config.toml
experts_per_token = 8
d_expert = 48
positions = "rope"
qk_norm = false
lr_mult_down = 1.5
dataset = "wikipedia_en"
Below are experts of layer 11 (counted from 0) of a mixture-of-experts language model. Rows are named router (the router's row for the expert), gate (a neuron's input weights, with its number), up (a neuron's input weights, with its number), down (a neuron's output weights, with its number) and show model dimensions 0-255. Each number is 500 + 25 x the weight over its row's rms, rounded and kept within 0 to 999. Numbers have three digits each.
After each expert's rows: a language model's description of what the expert responds to. This comes from a sample of Wikipedia text that the model never trained on.

# expert 1
router:526470499467507468478498454504484461509422531482509545510512491502521522519486518529519492489462490524536501469455457449466536488499536512525498489508472484506485486495528482543511457480491482501475476498500543498482490532474536498488475500493555523453519495543487472479455496539525478493480545530496512514515468531488466501502514528469490485520490489505483525512538504489510552527478556466507456500468533489476505497482468505492531515489535502523449511509518516503521489525520499469465507501512527510484484507488494508477505507508472502524531519494515558536498471507495529502469468530501518467510451486505523495503503491499548500530540545524551485493493520483486482494504507533565514500451463480516491526509473431532466485493487499518468498508522468484498523534519457
gate0:500469507468478530537463502485502500487483520529514501464514549458474502472503480478521524511473500517477486468478470499491517500536523491483462499547487468458491515512517498450490479501519501516478509485520556496489532482521470538429504508467530508481486523554481504510486496505555459509518540517472537517466491540528492473495551467565505514496540524509463497499534507487524539481556485507475474454498495516523515509501499476492491499467415511514485491541528475504507505462510535475487488531521533510505541510535525479458490492505468505512491499525501511487493520507529535532480472552486500477513511501487526509497502494492532522507478536473485501511505484476533533521497495525502564477500465506509520553490544468507504507517533507485486504529514558456504471511492496
up0:440494461463457503517521499500434519479514498533514530514549508443456503494499498488512474542527505503531479503564474518496476483494490530526514495529494501477458481444510490572524478510509490496483492490477543513538508491522503496503487487447478539512506498533527561501481473506548480462500511508475479531491522483497489475473514542477454505533495523490507516507532508540546492463517508487487478509491482542530508482508529477541473516492512484530484512492480523491510498539523482510512528523448490475520523500492531520461497475507461524491489528481495523496506523488505536516476472488500440470529538516462488491488512464494521496500500469528511464496486528464484520489508491508513499545493459517468510536462509519532534517540538491480546497550476499507490498507489542
down0:463504462465492454516497554478505482485505533514460465495473516522522511533496469509543444528464523506521461471490501497502536482504488499474507474518496521495523495505518507484462476497487507504545476474518505469448546509475475487493503443506516497460461516503540501518497519489523511504491507497523523507510515531540528520502521548486493533490454478455455509483469517508494509481477477487516512484459471497463537518501523472565478498483539493475509530536441494514462498508456510497516525517531504526505512550515518517507484515501457488471526476467444495529474542511497552505481514512500508524505509497474504519510510526445511539519481475501538507501503480549526471503511451563514521441491513520514515562475479502463479514502518502483514513492495490512500533500487525
Description: Opening pieces of lowercase common words split into fragments, often after an article, e.g. sc in scarred, tri in triumph, T in Tuesday.

# expert 4
router:527475526490522537499486472457524454505501505488481483469477497480503505494471468466507462523509529515501439483460492508497532509518531484525519492520514536503502505470475494504481511522464496544481470524508512537492505475537526534488513503475517512491473462495490530492460494479479477508531535513522522540534467528485490513479473482474495527528489490493475530449489498473517511449494543506498509515547508514508489482515510515483490516516492479480471531477488474469475462519442513518485490471538488505514521518497486528467531475457487476542473485510510532548477532564481501527476451552479530511493498473490502520481528466505494498458509480452485511478490474496527560500475523521446477460555480466497537472453486472521524503464507487521548519500513511508503483511492438
gate0:499503507476501534518445450475513496504479511529508512485538498529511527510495492518481488490486515532492467503471531475496526496469520500519503502522502522517468470475496490534530499520490526459488462489525500471498495500459489524513473478483562540516494491478536454489463491486508489462507511509485517501519506487506486482511509501541492433492492465516483482502521514507464528492524491464461522494488548519487533503443474531504484471482496516466485532513500480498509509479510500485464474488522502462469527503503483486548484510531474509470450470522506526487434474544493453475586475506465547509522481476491521508462464461504502476475504528443463478450452488535515493535495500512529512451508490511469520497463524516523494539502508458512504500488504482480496479529558532
up0:496475498525485496481506482523514529509529498472498479538484526458516485474505498477474498552482461468507469509472472526513485487522493492462490517538506466524512523520499474527486519508496438518449513496472510488514525492479505488502457522514476476462446524496500520509511467495508481501515523543512484484502529524479484507486489529518532498486499550512527455497474518538489525499438479552525484488501474482518494527512517461437511453542468516519507504523508491488521505488508532480523463456548438506475498491542485491454480461465488533503532496443468489476534542474506528476493502489492496520465492553491485495543494496508469486500509470544531527497532470502467477505490512517475516452496482478551445473493522447470520509519475530500500490477467477509508514521476504
down0:522554480479487502565481499491475470530533515550497502530527545520483510488514501482504471495523505482502505518518554470491505423503497512536474492547499544515469517464507510526516508478492534481508464533497510518500443498495523501466529441515487467508463478538501519466491515507501515476498511522475445534504505514493520486501495509501457474480538463450475519501435478484522474527497499494524514539504530514478509481478507507547507553556501463534513473528515475536491480494498494509495473488484494496525465491524525448495498498470518478539493474501483495460491489512490493497477511489490467420507496463511499481523555510507496482501493513467469493482479479455507518453510501491489503483525486486541497525505477523539473488476509524552482475484529512518485526537471500
Description: Numbers, number words and result nouns in sports statistics and match reports, such as 4 losses, scored, yards, points, goal.

# expert 48
router:481472459480496488478484511462538445474468454443527510473456518485473444498484505494511540472484494489508515491469473452546504464525474532515492459467504520516504531509508523527495527496488488474493493473473537497527462535494498506534483511536508538532509471484483491487500499470486473457489497483533476524524511507492489484511533507501519488511490490550483513491480456493471511527523512509495503483460473486454502502474473499461536488461487500483452526510518505491497513457559542488530499481486465471496513474511516481459462499517557539455525526503453504508486486509520517513455528509483481490465467536520532480458498517512530509542505498541519465472499514507524489494545528534515549526479506541466464530516491472493515504490505495514495503511467547503497518543527528
gate0:492437500467484513505493578513495474551481491457477515484496522495483498466446514445527517490482494511481524480454471515480562508489522475491491512493501524485515477473451511499436490481511529513498476515466512544511547474513539540515498545499510496539533508509516508502458499491516487473482485484501477481522480501522522506480518489485484502523470502536482508500512530492508504522461489465474513508485493501493482538453483501501525527477486509502549481489473497482482504512515499488507533459500505483514533500504499512516483513546527533484502505497493517491511503485517483532519503498468503528524521445440478508537490488468520487472519523497461473489455486462515506513541497554502512431509552488473535497509517495477517505481531474492492514529516563443472455499508433
up0:467458482513517519481487453468491533465523530510492533491522483525495494485566504547488526498483480529530527477521497487529430487527511499496487488503466481498509493483542535521509515531491477479521487509511495522496504461463523510494477453508505535505504502531479509504503497501551507497468521504520511488461458450510512472502438498501519521481493558493467509460520553506539481501499496544537501516505529507503494459565535486484478471467493507480473516534512502510568465486458497482559489543497484520524520477491503536506514475499453512444476527551533506500507515515517527537479513537505511463476527522530536516534496482472487523504524492481513487512513471495514495511495420522506501515510449514499495512466512520492491471504490519501491475482478518500536523528508503
down0:506469493504480515481512494439523494502498482521496454507515488477542525492519478515485510494517489490495490504495469456499452456455492526486504546533509520494490492533460483462494471510464531520537465510512489527467476489474515503495466449494489466493476546536496523495485486470511484495487500500514517530470505503460501523459487513500502458485496491494468507522485478517452488530497494495501482511480494530470460509513493489469514499459498510501521466509512497547494490459517493553451508499469503524462522502505473512512496481530479491501518445525522509546542535511480564497510462454515532536542496477499540530484511493476462476522516482498520451494488464492491497486512529524474525541547501476489527484530487512518510461548452515545521519510530436475539534456540520
Description: Opening fragments of scientific and technical words like in-fl-ammation, prote, hydro, meth, plus digits in numeric tables and taxonomy labels.

# expert 36
router:504518505522480534488462488515484521501472515498509506484490456511493489494487506527432532527494520428505552477445511547509500533486493543531480488481450529507526492485487469530488517469539482465520496500532495497504496495492460570500493497493507527496483535490495493488490466527530472467450502466487475490489420504506513518535540510520498496528462492524479479494532516504474494551518476503485539514489486489469506513475469490525509529540528517471540477453502506479527469515510497470481521547481474508482486527518457493489511515553483482517544511488476487496497462504467520488495479502510474502497529502495503517494476465468484514498490528498514450474520498505498479521522540537526440528463522482464533489479544520472464505500508491487492529471508489501535536550491464
gate1:466499506513534484512475501527505498527484454494503536528514503480436488542492499496529561439467474501497496526478482524492497549494494528525507508484522559532505505543481490503519502500528477545467505513485483528541469509485534529467473495469481507527468539490524500472482551541504525528526475465504507557521458471497501479522511484521504470510507519486541493542481489529503536516516467520507488524507539527444551453497517501497508495485537534460497522509561515498511507522527508491457450513507493486539505505515507487514502530498496462493484490502452545548560497464491523506521496507513528476534443473509526517490475478507533498534520506493512462470514511530503489497461493493531495502477494509463494454499494497446484515518492487484512496474495513484515518522517468
up1:479485490517505508532525481556520517509548491514517446517455488486521464501512501506492494480501508512518500507577515483509529477532438500501507476540490493514493526495569509498501448528492521489490514500481495489561503467535499466528502500495479474477477511528460530500463498475485477524456429508478438490490530512513482516505530467460510488518463467494494523516479528460491473458501511534518541461540495505505493488511496482519482468518493516519488465525513501542493512518517479530550512502516487507500516487513499535492466525473517502514478477475526469505471502503530484520507487460534490479543535462451492502522487513494479489471533459501511537492531468490524515497476496535486484500477553495499519501514487476472512475463509551474517470478496440520456465477497512
down1:505510509464491479529505447550511510493532526474514468517491507484537472487554537487501499492490529481491501517465497514487530462499507502526486468440553505519524475498474533509484473491508551477481529499482509533496491506495470450502493541473505497445528537476517510526483573497462491521493478495520433524488536515513493527549499558487531520490494515526506502478479472521457499509525470515504521487535503504481523522497509514466490482515535502462497476517488496482516420496535493510516506491452465529469509473507496510520527493513505548486481506496553468505451510527502494487514516500513494514521488494505526487443518496500479540436477487474524507561483486444514517504508513508516509500535521480459472468507481481519485498516505475531456473508470493492505530502494533
Description: First capitalized word pieces of foreign or unusual proper names, mostly South Asian, e.g. Sun(ak), Na(al), A(himsa), Am(ir).

# expert 12
router:482505478465509501482520485515488496463521508517488510481499488533525488462504485530534476539494499539482497490513515511533496480524540505530489464516464515503490532498529536483471513475510469454492526530472516522508555490546499461493487496489505492485508524482486466476503497529493501506552518495525519567519488480524455483509505518505504540549541477543522466519501526472486519500521487521510477439492509518523481484530468504494467490510528476546494515520520493508485476515496481459500494553553475480523451511504454510534477511522466505490478482520468497527505503518521481546496488474478478447516485454518515476522460499496542516479491459501448505463479500508484454453503507462493481526499510538483490479507477466455490542450443468447531502492513518516505501479534508
gate0:511522508514438506457523522510504470490526559533506488554539491491441511479516508513503488479485467491473476465478537527489453495489512497490538445492549481539458519509457540530506499517477512473489467516521499472554497501491482542502492503512486497456518476480520511524529479479525522535497477509513523512500517432514509524482509520433470557485506489501491476468530547529495546471495508490500485499492492494507556454478481522528523521517509530516476492478491510479524516490519514467529455476512470463496502469514518519499514534468556523505480474508460477541535501513473491476482492498457508485490529504525456464513513454537521511526513495530512484485475498483500526508504477487504480483503523504454483549471521498498475538489509506501470518518475520531525476483503507
up0:506474500463497479518472512502514525517489514436541495487486531499493474495489465493507544514505487469460475553484514481520541495475451481521480526519493494481545482478522519485527519499523485504480506503457520517444519536469533448485510500498468496499503509533532486502490530485488507482521563488510525463505486517463480517536516482524546475505460506478506502465478506459492491521454528490526509489509462528497532519489489499460453496461521480499526527526539499498480482495462487474472532511544477545507482553491497532508511455509479450537536568520488550479487532515490522488512486507502514523514519454499511521474478519465541480501513501477510510495519493486494508509522542518496507511534518467493453487487455453487554502500479515508484521447549496519515516513481479
down0:485513515561480513444468493533471520478535482495532477523508470499518500490507513519502544477510503499501498505505513490488530463512489489481515479523508456498510532532519480522473513498480545503529479478492478522515499426458540513477496494453464486479439496549480472536507478513527520492465502492467512487502497448488526497511493471477513502490526509493512566499476474504514474507491559503504449533481512496518505463477510487495472484511513498486451509479526462516504488514469504490489491478483542478500555470477504510451513528519501473503507501487476482517559501486510490492471492499479498503539512461485518498506466532507533535482485507516501495520450500470512430539478514513456489535489505515520506464528476523463484501554474504415488455475512496461492488480521486
Description: Periods and closing punctuation ending a sentence or paragraph, often before a line break, e.g. "Sudamericana.", "male"." and final table pipes.

# expert 14
router:508467510472528506486497468463482485524532486507494543499460522479527533477512478477515532543529506494535486478470519496522514514485503545497463524464503523453507546521534516528521476466473529541476490488462525533507454509518517449474486485499504456451514527538490498446506507505507505479506517480483511541472540518465477467513520481498453463455549516537491478529484478496492499487504515526512467514527494548510496460509500485513521511468504476487497483484523504549460499526504514523506493506480501514529527485471498524508543478463510540525498484489531495538555455530470509483498478490501457483483534504487482514496481472514543488500522526513513518498472473480514557498473489531468488476539443537501549524518498542484513498470478482486473508503491496537520489476452475
gate0:485485484501556505473519478502481506507533519515465500522478495491507498507497516505502529491503473470467495471469484553484506533543513475477530479536501448533546487496520525532486444447492526480536506488492486477479482492485498525516528504513522512501516471501496494508553482492558492518515529503477513481511523517483507500468464544456501488486471498497490480475538539505525487504520488530536488506470479569509540521490514509485503460535491489472493483463526465520511466480510488505470516444531454476527532491485478529499488497503495548492503501512492503499513485522468533485488509488494505483530479448512514484525474480536476532572505500504508541465466487473475511494483482467502488471538529491515452450499527542527488508539504550527520527548511488498469522488544441
up0:472520458523503483510476495540498508482540496498511482485507558511540495506508501524464482534522536478448488465526495526545496524471535496491500505433480498469515475463463477491480512518472522467524497470500508480518488507484501507509500489475492471499461466501506472455549515491485489482500451527508503485522503479483474512520478523499502484511511529464545482490519487508492460484505484478485517491556491483498513485516496532485432517478557542484505497485502442524502530500482501455503494462504503485491533478504451469458462531483529489542527498487505524528505478522513477528497482549520494496497502518465484495509495498514481542505437473491527502487527477444542521471515485431517508498485501494537492503510491500504478578499479505488480507524447553499534491530473481
down0:493496524506491470546489514536517469506475461496507527544493474510469470451498481508518474528456506497492513530475540508509537468475484482498508513495488487496512510507500490549500513519494458487499475512505465460521531525531557508504546566502527522521506469453520499484466475505512511477546523477480511496503504484516510596475465490540499510494478496520487518488442488463499515526491492489464491495469482456530508462466494507484495492506483477552516520526460495473504532530515471502517499509472507517518467500473493493539558515562456522502523500442477500495512491552481469546503485495488480521464453504538527475520520493490509477496552520487494497534511479489518518511521533506501462485470497505500549513466511519506472516511528508491540496519528454475519509497492484
Description: Past-tense and -ing verbs after was, he or to in biographical and event narratives, e.g. moved, returned, abandoned, run.

# expert 49
router:474502467538509494456496488454482475485533460514490480518519531509532483495480464502515500516495475497530502508441497502494492467450532538519506506491539472506452430466505509482496511493485482502506508518524510497453516537476457486484559513526520528489533507488502449493491468536495497471511505544509499510493526483507469465474507558544504480503472490470497533444482514513505502514489483525471502495486525500506497526515531497453498505510504507536490470439508528494518473494531449489513509474505471491505524488552461483492509513466465458481476489543526472451462492493528469494524509473476505525497531496475505465549486514454497505516529535462539471486465467528465541480490494494506489512531501493466477525523465500539487522460498484503503509552472521510520498528529503
gate0:492515507488452529500457483503494517506535501521532518479515539473466512485447453502452486536502519492515471513502524465488557486492496495502501497502493500488451477520496479526535491501472468533569485529505501514489558526553503471481482496491482484511526499509507486500510479458465477473492521473516471511491463497507507546530512553527484505492524507488512515474490493521513495498506468512497490507501520530486481505495480445459539505487499515487473476487536471537485481487459478492544551452509483483517452501473481516519523539486469473523465494483520469470526526507456461522516428508452491473486472491509493507530502500490496515505460480518525477494465509478481493536548497449484428541510518499495498541510514475529479521517528503530525563487487496478494494502514482
up0:523503487457496523491479497493478482503499505512485507481540536503479463493524475484515484528508517515446501512519520509496522440485535512527467510500495502523524491501481512490436465544451493543545472471471505497429515518513486503487530496509480474494491488494522463485504411461481424518464471511523506477492481475517513511496558540546506515485529478495440502459537519536474516481520496526489498502535467507528490480526506468467517504466518533480519499508473510493510522537434498472484504517488472515450467480512478463490528497495517499483471512552470449495486512492504500530512485506494477525456532499465492479517470498477484474542515516515533524476503490506466492542490478507496489504492532541512553493498535522473513469508509510509492471501479487515521494492490506
down0:500500471466503492525559487498525477513492486483490466466540459483514511452469472472486481523515538508532480528492525531506527488476503487515519484506500473521551488490519478479489503470498489483461499501478533516500513507507464526530500468509488496497550512485541499491514479476454556449490496496490528485537532508463498502497520512493484518489504485573523539487502433510536460480523530534530505499450515489508515430474512489522519522488516492520521509474521502514461514492514516501448493465538523499514467521493508495513517502482509541463523482531506484493530502515448486507473472544482500529502512468452539505447506472501492515541526501506477497471504466503503494518507522561549525478470519497511453461482522448513534485538473474507467503496452503474496489476509502
Description: Function words and prefix pieces of abstract Latinate words in academic or legal prose, e.g. ap-pr-enticeship, Juris-pr-udence, dis-, of, and.

# expert 0
router:551513530551525492550523468460537449537492492503496479487506461522495509518502491473511483533500475480464488492406473532508488518519527525486485510535515506514483457507449517481488512513459481518444519489476486477477553528516498506465534494498513493516490510505459464528475505503476469534494489517546527511512483526484504510501503460511476527519501486454489501506489498503503471517451486473535483509480536494514488499527518533504436543515485514543483490530475519466509474509488479497494527462515491532482527556538550461525497512481501511518486505545478472437485495516534510469488518466482513479508458513472507479487490479485464504483495501510444480494539499483478528486507457532499549506526486499512491501495480489519548500502475477508471477495484540511493528501526482
gate0:496489549522508493492501529488478495488513537492550505484509534500489495517482459492486495486501501485445534495465495542522502538526549523484521532512492472521505508494504504485508496473480525498536503504520459518459520533485496525488518506566500487518482509519478491495507502508532459541498517506499486512497471520499522488499518518484514480455491478519472525514558495507476516489460499535467540569552445487534508485487446511511535507512469532469496485529509506484454525490489489515508533528501460536499504512499535490518520553542529484449545476525522532503509505526501490505536511491469530476497516469517472473464526465563489546496458509465517504482475487474513507508531462477520522522542503497480441509515468474459477486455513501512468470487515481455519488532484497
up0:502457521482538504492542476479491511499498539466496529521512471517530502492470515487504508495528523501523477478456539503517453509485517504491522521511487533493504543498491462499476476477507500523529535522504507541483521486554500476499469516525491519489533494488511530501487492499457553487487501496523502474526501544489470496503496495527537493551556552539486523508470495505488461508543494476483444464497473486524449546493516467537491476507484512496515495504502524559470457521524582488509521505500474525466521450507484488474488496485526473528463487489529516482472469471503482527484431509492519534503520523561496489522523479542468486505529507525462463487490505477508497492516519534447491506507523473456474519521461537488533504513489498481489469511488487517466480500486469
down0:510489528498517489500457492482550518500549423481541504522472546510490482499507506516467500514519525548480481536491516494487475480491527499501475537518509505498533503477518520473547537468502520487455495501462537473485545505491488479520473470510517513500521511498492517488504475503478507474485527488505514498519514476481500476460537528492495492505502508499470536505454540524479440516531480504488516512545537470549506514500503537528484506530487464478503474519479510510529460491504527499557498496506492518502528442528467474498549512473533500503496490494486509498475510492514528518480483482514514477527478534533524495441485489522482532439474476435474491464519493515518456491492515494447479432521495513472484495495515450482489495522537531544513504484491551518497495463479538
Description: Articles and possessive determiners like the, a, its, their, whose opening a noun phrase in descriptive prose, e.g. "a pressure", "its winds".

# expert 10
router:505475505500488517507507543493504544487540564513521484468530471545528463490462506510510539494490504508474468478487526514462483538459474554500439480499483495476508521505537517478491499458530475489526546507519481465507500479491528512529490501516485541499487546546508497496516497482480507497502514509469479508490518551516521495542478444530440448477551495491480502509520440502496520486459474528497525469468497484483537498498455506446498455495473467476500493469520488497513484479520533495510550505461511487525493528515556497530493497501492489532504507534510524533492546514463525494465478532543483535502507464493518539466509477492503509525517523527486511526475515487523484521456495474484517472484520474533538516511517497529474514542526515504507507538534478520514511504504485
gate0:536490505498524473494499488461523504507539471514469561476506515501444522519513506475487536453504493485513550518484501487492512483525498498497491534505495562519488518505533451475445497493511495534477507495493457534475456505446509512527487448469458515523463558471491538522509520507456508527501484477489488524525506505502505449505515522484511525494522504497506527467443477490495486485496511495509537493481494489479489528478503536488493530555504481490485469509504451497529504522472499472479507455504463498450464501460469503531511502503528507564533461474490486522500526527505480455465513526516479522482505507492499483500478505504502522537526528505499503504519477529472479552506474536460508485491547541458553489495482456512481493521535505540494504522554488515483511521510475
up0:502481488481520531495511501497521520499528497495534559500516470519453501531472450519504545514475480463517486481472479522530470518496544490506529552476480562513490536486498487516473516499480458534544484492535484503503493490447511520491508442498492531496507536465469491488441501518517491512513495519519487500515487494509483466492525487549525510505563524497533500476471455509489518524495490519539520511502531489514496488480512556505497489461481445496508497513498438472514547495465534466515572474502502495492518496511528498512507474535465521519507494514507524501549531513485475465478524510506484473475478557517526487515527495510530526479502494520518526495461491473505474490500473491502519555521548503506498475517467483489525523493509500480466471551506497438509509467487461
down0:493470511483487485540521482502492503469504472519489503504532447514487524515500452479500518506495515524463454498506509501500517478499530516510515533506456463496474505462502462494515504445506484508518511519509471457504492520505484494530515505437498429462472515476504457495529512520466458496501557519510502515481466491496520495530502479544486497560481487505531524487494505462496508505459510506503468497522519462517497516492535508469530489466515465478515449502470522435499497506434515474457505514514478474510487509510503500516496481513517515508493461481518456518502537491482482483473486513533473488512529514535487489470494532448542475532512513510528468448501497494456498524533442554489495511437536497491479491473481498513528478499486482495459489506515491482575506532504529
Description: First word pieces of person names and surnames, often in motorsport or sports tables, such as Mc, Ty(son), Rob, Rich.

# expert 40
router:504472505467539510479476514461507509482492549476490561451529474507526467458534466530510481503529510522476477507535492496548504451498470492482529530530455524480499492546530511510472519477517514536493501486515555453458536501527489461504542494469498511546500532475493521488488523476446477512512537513486518516486526512548495500523521539536511508510476470518532525507495520474500483485531482496523505472493497529483487474514508542523477463506485458500485522497484529505508489459518482515481527466526524512515454468500508548518503535533484463469479482529473489523514498511521521504488515474523505472502506446497487513493499499494523511498487546473500491470497515495521478507511491524510475517483564473549528518523517441491469470511473460475513447506497546498478457519472490
gate1:507526479500453523541510535496501494445470485467515518512509504486508516512483490462490511522533503478491508470493455505506538525485517519494485514542488507479517488534480485478495474529526494538505545530486478497539495552442508519502455530507527519547448483521488488533487509500478470487553512496474541516446504500500516536523523511449489530492505560508442493473517493525508496460506501505503485540508477523499478535509455471493483458484516493522464503513545445497485555436564502515497538517492530500533470491524534445486482525503488499527516539483481500471494520521499490478540499493523516534505463499499475459466522509513471491452481512491497482462518533542544504501477495502516515497508487516475517471508487520497510543505474492479533528523538510515515509486507488
up1:491516491481494537505440503505500499554503543480513533479512499509455487535508548476485495502445520527534499514491490513523466465547461467524510500454487483487502501501508531516495485479470503490508497523527538492454486460542502515496545511542503502489562469513491522504521532517456513489531473478489502491531495514455510500483515489521537474486518527486496499454429460491494521467526511500511533501469467509485504496507497521499533504477491487490504502448465529540488471517485491519489499506520495525444480503497512512468507507490527467503546502514487527459522517490501500513521477558495490472512556514519496527476471518539463486531541522501523488492500444498444532503492518441506479469482487510472473490442483509493524531487547489555505494503520470499532470513510518
down1:552512466442483484483474500472493472471492488470497512490471482451517495513470488492515498466478513482458490504539509467539510472510534472486475522557515479463483527545510527492475487476503507520451478478496553455511498527532508496528500474502486472532502489483523516513503518514537474501520493452461510516493528480507488536516467516502520569515470504496531487538505572490478498447528494521520569482541510482494508501516518530512515510542497474484500516510471498505482497497517483489518509503505457502519490492537525482465512494531473497445509518488483529468535515458508459500506485516515514473518488541459524528469465510529483522498454514501512533477509522500513520482512520494531517487473500521488495474534488536570517485484534448518516470532508553487478494488533498
Description: Sentence-ending periods, closing quote-periods and paragraph breaks before a new sentence or section, like ". " or blank lines after list entries.

# expert 37
router:516432497533512495507470535527497539495487523525516495475510488515512470487511533517522522506464486513449495499471484516472486531455460544514490490521459508484491536472526488510447476462542493469508492525503496498501475486489479532506546513485513500510476525493514498500506486460490478496456511507486498484513477516550498510549532494527523445477487513485486516529530509519536496526534487475480536537498500513498532490504466529512480507549473457548512459440511497513512489494493495534461540532461486471500519474524534517530505479496444487464510486557527510497508532534494526462469493467532479531513540488490445529479499477489508516529506525515483468500495502494519462542467491503480480460522526527500538523526531513474487572513506521512526474529491508545506497505492504
gate1:509482520489509488459535466545446502550515513506487521487494483488488493554506502524493525487484521505512496517526504518534475501466495503502487470526549516493485544484493510551518476490470495549456519497477504489484458458486502509463497523490509476508512481503489500544545518505524498522519513480529458511485492452535489513482530492480484495520498524537507473508500508537517522462503475530497514482514518527517445535540524514496516484450504492487494476503471522513528471552479509526440576483494493498538466491482507491548449536552496485490509501530463545512489504469504496469489530505469526521559486488503496458532499491473501512528504476488527507535488468450505533509482510515541505534459522511506498472508481493462515503493510434488522483479511500512554522530516460
up1:464503454487527496501476489510514484508504520505534487544498512482493505496472513510454476537531487491491497510519488529544504543514440483531527529485506461523515505525497476520489523530502525479555503498490491519491556522486507494489500488488503458485459488581496530508497495484514490506464479513508523490514472489516487527489508519496529535448473502539525520517538546465535493505500465517484485507466503458488528508494473537513522448539428559491517505497483482486543530480526508478514494496471485502525485501502460466522516423539469551475514480476536458481505513505502515490516494482507428502526484475530511514514487522534470527475520482516484516487505502504471463483476533473503515453523501472512540515480504506533487473485541512499476512486508480527455531489522490
down1:506503497521514506440500492515491504464520493478543483513541465521541509483487474521499450501523480500502478496502484534529509433538474500492519476493522526535520523529502499480501534511494518521519508524511504525521525506470533552462493559550526503499487481519525515491504496500487463498524472475491508490544524477504462510489506453492494528448515480500520534449550481492500501505524467493512506487504497494504480507477469480458526473505530535529524518513550489529518472485493532487489507506493539461498476507436515470507525503497468576493483474533500484493529478536502451520495516472487472504530453497489497513434556518520472490477475472519469482517506508446516503486497507476508550517473477487487519496509502482529498481583546531490480508516491471504497498510529506
Description: Opening pieces of personal first names, often in cast lists and election tables, e.g. Greg-ory, Stev-ie, Chris, David.

# expert 5
router:486461474526497530511470454468533507445512472527529510439440514504506490510459528459491435514533479482510511487523529521484481534511561486508535535482491515493498485443492546514485523546525501550550504510486526515490499539540476458532476505473508509503476543465548482495535510479491511513501507496494456502478520494526497518494488476499489503503482488531528491474473446494506502508500542487504467479521492487521472528498501489519458529459513499523486515458473486531553527492500483485509526482508500488494493491463502491498497463537491481549505502509451495504480521556489509509484517468500519486490516460462479486494478500491522498571535489461471488505527551501494508499544481512494523472532521507497494548506511463484480504521513461514517506522502505515483538541517522
gate0:474493535561484502530466512525480437439537519491529512472526472504520517465473541461512522484516521498468517499473517467506484467504525479499460457524515480482449484512458509483560477496475522502483458520482528498534519476525498524486532500501480524514504513534508526469497508527484496514500475522475536475497449499501541498495496477485485521499516472490530528490561495501503517510528489464480472523448516508512473519552460481506495494483554487491514484510505488509495489496538505548487515471508509510479497468513517481513540477516493566490513545474477501510510497556481492484489513514488481511469505525494518477504461509500462494503507506485452488500511475519512463540516493516470545543525470535547480455479544502517497497487498484517475494506515541473519455564492517
up0:496482461493483459557482485495491472469480518525464498484511501563522547545516565508493503492467481503487502520517489492498500471564467505520491489542512496474463511502505496473483521498486528516460482512504510504448516542508501484526481486493481531521491455498504493472483526530487480497479507514500530512476534512499544480524526474499515536493507542580464494525491495498499544500505477460476479477480495533518504499518482517496508488479506465499535482523508532493521491488559502517481507482468485460520502523535478504507524503536499523519505498463536508470514462480495521476518451522502479481489506522468467480453450513540484425470488530506502485485515500488511546476493489523516528501476488524525554503541554488487472422506511501504501526508526539475502476487529513
down0:471480505546510509463505485472480492515525479524511530500586473505506514493476479535498475518481499496471513449499516507503511466478537513497475518534477526428491484439492500496483490531453447524507445522460511477524513497532495486493474483459531506465529505485508541511454481480496480495540511477456488501489483490515511457499461525505488547466529524511483493522509487433486483515519516517493506476461479487504469499482527484493481526468484488485487480517532505534440511488505504493487510514500534493467527479431530455491478490516535536509479524542481463531514511516530506518487502539519510483494554482511526506476480513497488497527507501482496519499504504495492490452513489459483522472526502520510458527507559518520474502519534511459527492527468447483484503523477504
Description: Modal verbs like may, can, could in disambiguation "may refer to" lines, plus line breaks and pipes separating table rows and bullet lists.

# expert 39
router:521484497531558461482512510495495505479507485477489493497491492501495465549501466532511550501523511477447531476475539506466516507474516522527460513481480494486500521495514506456442462458507513453499512489516478504504520508492496473483505497500513560496509497505525462540488489547508526473487507496491523556484504523500443504490523532497470503536499513513502459497492487512487493526492514514516543482497508465512526538489432486499528494480489487495501461480551530486530464450505472516481466501523491442487506486503471470467529509472470528475443511490502488517514499496472486522449521499475513458510459470452505496518478534518535503501510480529524493486424498545515492470481480493484510511483446469481538525518512528503480544508522508492506434512463487489492522507492529
gate1:527470480517521532490529528505484499545537468512464512491478501529457517546490495450515498496481454472523516519533490516460517528501457476474522521497507507451498484479487508486516525493541485523540449535496519511526531466493504531510512509503487497476544482464485502502516497502455482510499510488553500477483509502510509537517486558481537546497522474493492478531472480500514471528470496529507504509527529491504530463499527543476479487515518503475527503463508508559471511499488455478496484491523490506494504499507527501498474528456478483495469526508464499530495522537488519497473492467446521488502488520499518506522507553573489515443543485517537499525492466521493539505505445477487522501509525492507480515458520546480555499519495481547534526516477493459502477456461480
up1:515478473485513518500490512486464473562511516469470519529491495528465526523478515495499452461489487490498528527483457517511500462489479530527454562537521478458502529475479514500492501478526502503507481500503531506477512448489525540549516522531518497467532516472489458459515480525475500503514484497475516445471552493477509540473518511501472514523538453499465512460489516494542481527462481504478526516503497475527531481500482493462530491489520506512498471460558490531504475469502476501493498519490504482427525483489515550507484495445475488507469501509517475476500481532476453506484487489480516523513462503459537554523504545522464496503509494496537486490481509524501489486525523466519476500510499457502515507439507462499542513495487453509497522523473477489499477492479535
down1:495535504512504473483501500483467492485509493533501476518480540488475541529487476515495549483511486485517505554542501503502508485513472476496465526520501480501515510467489481426548515498505540456501516465470488495527540465467491495546446472496526480451472491465480438498481519547465494485508519527532483465540496508506473512537477515454510537518520502496500535500479529481528455526491470517538511509481532467494499441500451472524469534512559508510474496483504551504497490458523540500511473504496488468507532473489493499468468522499506504516483515525504468531508475499467542503492490476492472479509482524489483494450483523506487484493482525468544486502479475492493499501501528475515481559501527480464491513497474470502474516462486540494486511559496488500509537553508489
Description: Opening lowercase fragments of split ordinary words after to, and or was, such as ad in adamant, dom, coh, hom.